{"d_shared_expert": 0, "groups_per_token": 2, "head_dim": 64, "norm": "rmsnorm", "norm_eps": 1e-05, "rope_fraction": 1.0, "init_std_down": 0.0, "max_seq_len": 256, "doc_mask": false}
Below are experts of layer 6 (counted from 0) of a mixture-of-experts language model. Rows are named router (the router's row for the expert), down (a neuron's output weights, with its number) and show model dimensions 0-191. Each number is 500 + 50 x the weight over its row's rms, rounded and kept within 0 to 999. Numbers have three digits each.
Before each expert's rows: a language model's description of what the expert responds to. This comes from a sample of Wikipedia text that the model never trained on.

# expert 47
What it handles: Place and institution names. US states, cities, countries and names ending in University or Union, often after a city or comma, such as Texas, Australia, Rutgers University.
router:448491494614468498563469491537522482447492389482478571509534496506534436456486533424557413412417487443462472551468481409468476392476480384539499527461562441510467403560568529490480442580534477391449442513475437582509503532500528463530545520407605573445465663439487424602517485487511441533514485609445420516507497448544502484517506489494493453564567505597491482598485501519531408528379530487502467479476529466546591490395468449497543493538541537477549603529510566478519507454514555523502511505547470573548513526492513413532451530449452493591522552528474384577557428488448540551
down0:438589438463476444488537571552482574528548533581476461542525551543556489585624590537474534544591452517514530484489404507331483578411519545489476525547547506484532611537511513420536587479521529492540440490429551502519558526443460531547458505512546539425497495445464475547551542450466529487414556594470575547548521574497549495512561506558399513560532510534560504462448413451507502478456498478525429606456528655504537512451511433464515556556506485496515514424468456565480465394533514433479411475557489480564567414493518496569507475509496451463458459544543437427530517438534470524

# expert 32
What it handles: Place names. Country, city, state and institution names after in, of or a regional word, such as Los Angeles, South Australia, Northern Ireland.
router:491505486595398529558465521504535513450520383469486548557505542512522421459435551444530425423483458434512441535390502398433470424507498391534469504479506499528507407607588508514480451559581490420493417489487462585538476538507568466542527529424619536480444641410445482558500480463474463513520472626466470546582511482469445500543501463519461451558525554591462476600524477543555446531433478469484425541478556492525583495375492465484551506577523527462526581553495557495509484437524576549510476497575492529560555545509531429525444597459466506558522510545499395557600403490482520538
down0:458477493563459508522553453466458572537453580451428488501505470524522535504407438501512525540495501532576529474430503482448509573545483498501430483541516548441466442518512507523458501440471445502426468459531575556529524487482563516449409388603500438495464484495472422464426470532511513522533543498445561453582490604496478459505515522537516494465487505529423526619523463496408619427472420633506537509453489569519459512552493466480498521466483479505513512508420559504576455420497352495571436506517435509556474481611545498532526537501434457476457506528495561533440498554435542526

# expert 3
What it handles: Quotes, colons, dashes. Opening quotation marks, colons, dashes and open parentheses that introduce quoted or listed material, plus the word piece right after, e.g. "The, : T, (H.
router:589458450577452567558389543522613556450453498486483517549507526505565500447388596467563480440479446517429448521471523474458436474437528490534527555468533470452427436553534577516517435552596478502489439535464458518579523503458470481606484508479505574486532505519442461525458416462483464583529355528468522509558582459490413417560471464550366456536527538492452490522455489526533430493470463487485419516464560470617551434455451420475517575497486497464583613505447553503596510502511511440436528447517452614500512577523507494526461544526417457510531604536502468474567484495452455605
down0:544501560506459507519501454539505494461440482460556505525513548486504500400506451491414460477535376539541582492631486532469509464598585431498514516551508563488544643474366511446488415455531506470501377581471535578488524528548517504508611489441456552508490505463491578532472543509524400511461575508454527519517507569575509522487440574545606444539499431480343375471488483530486525559499534482490612508551497497461570365471519505465512522450449557485538392550504495437551464497454443574557510458535592417528566440547610478520439492485552593529500542546503568497490596558498490435

# expert 56
What it handles: Proper-name first pieces. Opening words or pieces of proper names of places, people and clubs, such as Rock Mills, Ball of Ballston, Cy, Shin.
router:541456403526470524535412551526539480473457456432452544507566529474556523506455528516542439491451383451467525544446579359550513450468516406574606545545573472484419496484648507467495383488540489513446459526485507563541586535543534464581508544412564474432486523523496531528494482485465493544493360593477430531490465470505457455574506505513484421527522596500531436536480504539514480596513456536548487594525466528562510426451444471439559541526463504484531454486495559482567511481524486487448520466523543538561580506563534486514470510521472484479553563540542445493554407455430401488
down1:499562530587502514478508533592561438452479536508413552527474504560506539536490544448493590566464449518493539446528526527496523471497438598527487488579459480532489448512453567494436478588486457437545458504594527525502524422499543501501563450492538465526525384500478491556472368495468516624485413460530468453448634520403447612493465494456492595501438460509515505496491456468452469549547476506407491529435469495523472425407470512580536497447499510605540506618397506637505506491539529458452407523540596659478472547458437432535426469531533567457412557426487520494589484494526478637

# expert 13
What it handles: Quotes, punctuation, foreign text. Quotation marks, brackets, semicolons and you in quoted speech or lyrics, plus letters within non-English words, coordinates and table cells.
router:523431425538410555555460536559612509466494505433500464564481438480515477480401557440540526479460441468435528478484509422491465509473620509547487536460543530499440407520550568505457403462552500485543401527457499492600514520494465486535528525463536588450464520475473529494487414475559455591504406570471506548575517471491398459561526459475389484513532533475422469558428491526526485511450456447432441523425517506617532449419458478437538501547463576496544579497500550525549475443461500525498587495520439524592525588519482541513483556496489486607564623534478478520563502502362466597
down0:496460428499566456645477536501469521517518486469567581476522483438502587566582512643573492625533517477378524555467566518414450508552510447542504499556508493536580541513543410558534508510466465557477600485464487510456438606489483590492504603469424488453537451534505430400458522502623471487513461493501537482563457451415479534405544460554525462495494541481488525547417508443486501498542438563391422421406533562575491531590500481458513475509443553473513506490426462465494429428473486500448475613482502559561463620619555544488490501530469455479550549462538474521532431498427439528

# expert 30
What it handles: Personal name starts. First names and the opening pieces of surnames, often non-English, in cast lists and sports tables, such as Tom, Jan, Andrey, Dan.
router:538500477537495529539437519519560520477520374493504586524500482388573501437477474477506447458458450457497426468460612364398489481474529483535519510512553502529452397530613538462471425500581443464490455555490522566493469508495467509501551566437617554453510574429468482505484483449511497555508484537489434520535545429477539462548511509505463445567508573502511488502508483559582526562506406487519510549468501530646593527449430457438532519585495524436535458495509559495500491435499554546470524529593438562537561531567578490465454546511508531561552522490504411612574414491506503463
down1:518555609477552553573405487486524509416510515544437484463435581547474473510479511484534511483600546527438486564569530536523537513510486531468478546572466559510541461537495537533469541429556476467422517454448442506515522541506461474547459483513523516481479449389415488500555455434517523635491562462489546535431486492477472556455485562411574453515571454499487507530475402467519509518432560456499536451467560482588514489469483545495504401499461525513529532509456445600583514576433595489433563609624485422548591546514630412442546586557522639474462481455464465516502519518457482519

# expert 53
What it handles: Word-initial fragments. First pieces of longer lowercase or foreign words split into subword tokens, such as sol, super, Inter, blood, rob(es), govern(ance), mot(ets).
router:575474370506527578592448584532476477523446507466517532522540477452533481492453530532465425465482392459511526515461591374467478514433536446578599519453546481534446482457624502423507393521478465461474430479521456514443471534497537526587498533465539489468469539509511532476501513520499464526531462599478452502539557473455473414537475446536449461541544594484518515500482543505577490549483436499521516530472524481614499351480435502439537440515561519471558475442483597461554455409495570524455583509531455515560629540566596483551483498447459538524551496517568452517643496458429400576
down0:529591514575532419524451480532509497411466576489487516564486506484442512445541408483553476484489537486439475607551532606573511556483643489547428535476600501503463493444561593445537498441452423516548547479485518502473456509610475455471482541507535484541521416526481503560465639515537498561519471473563520470602428582508617425538548519547402502486478490478459531481449489487483403465636478533457509531485586486537546568512544454554573438450534471452479485400482437535507442429543475485543469529476521554583485447460503504543535552501535477500439438541502424499499458526505514520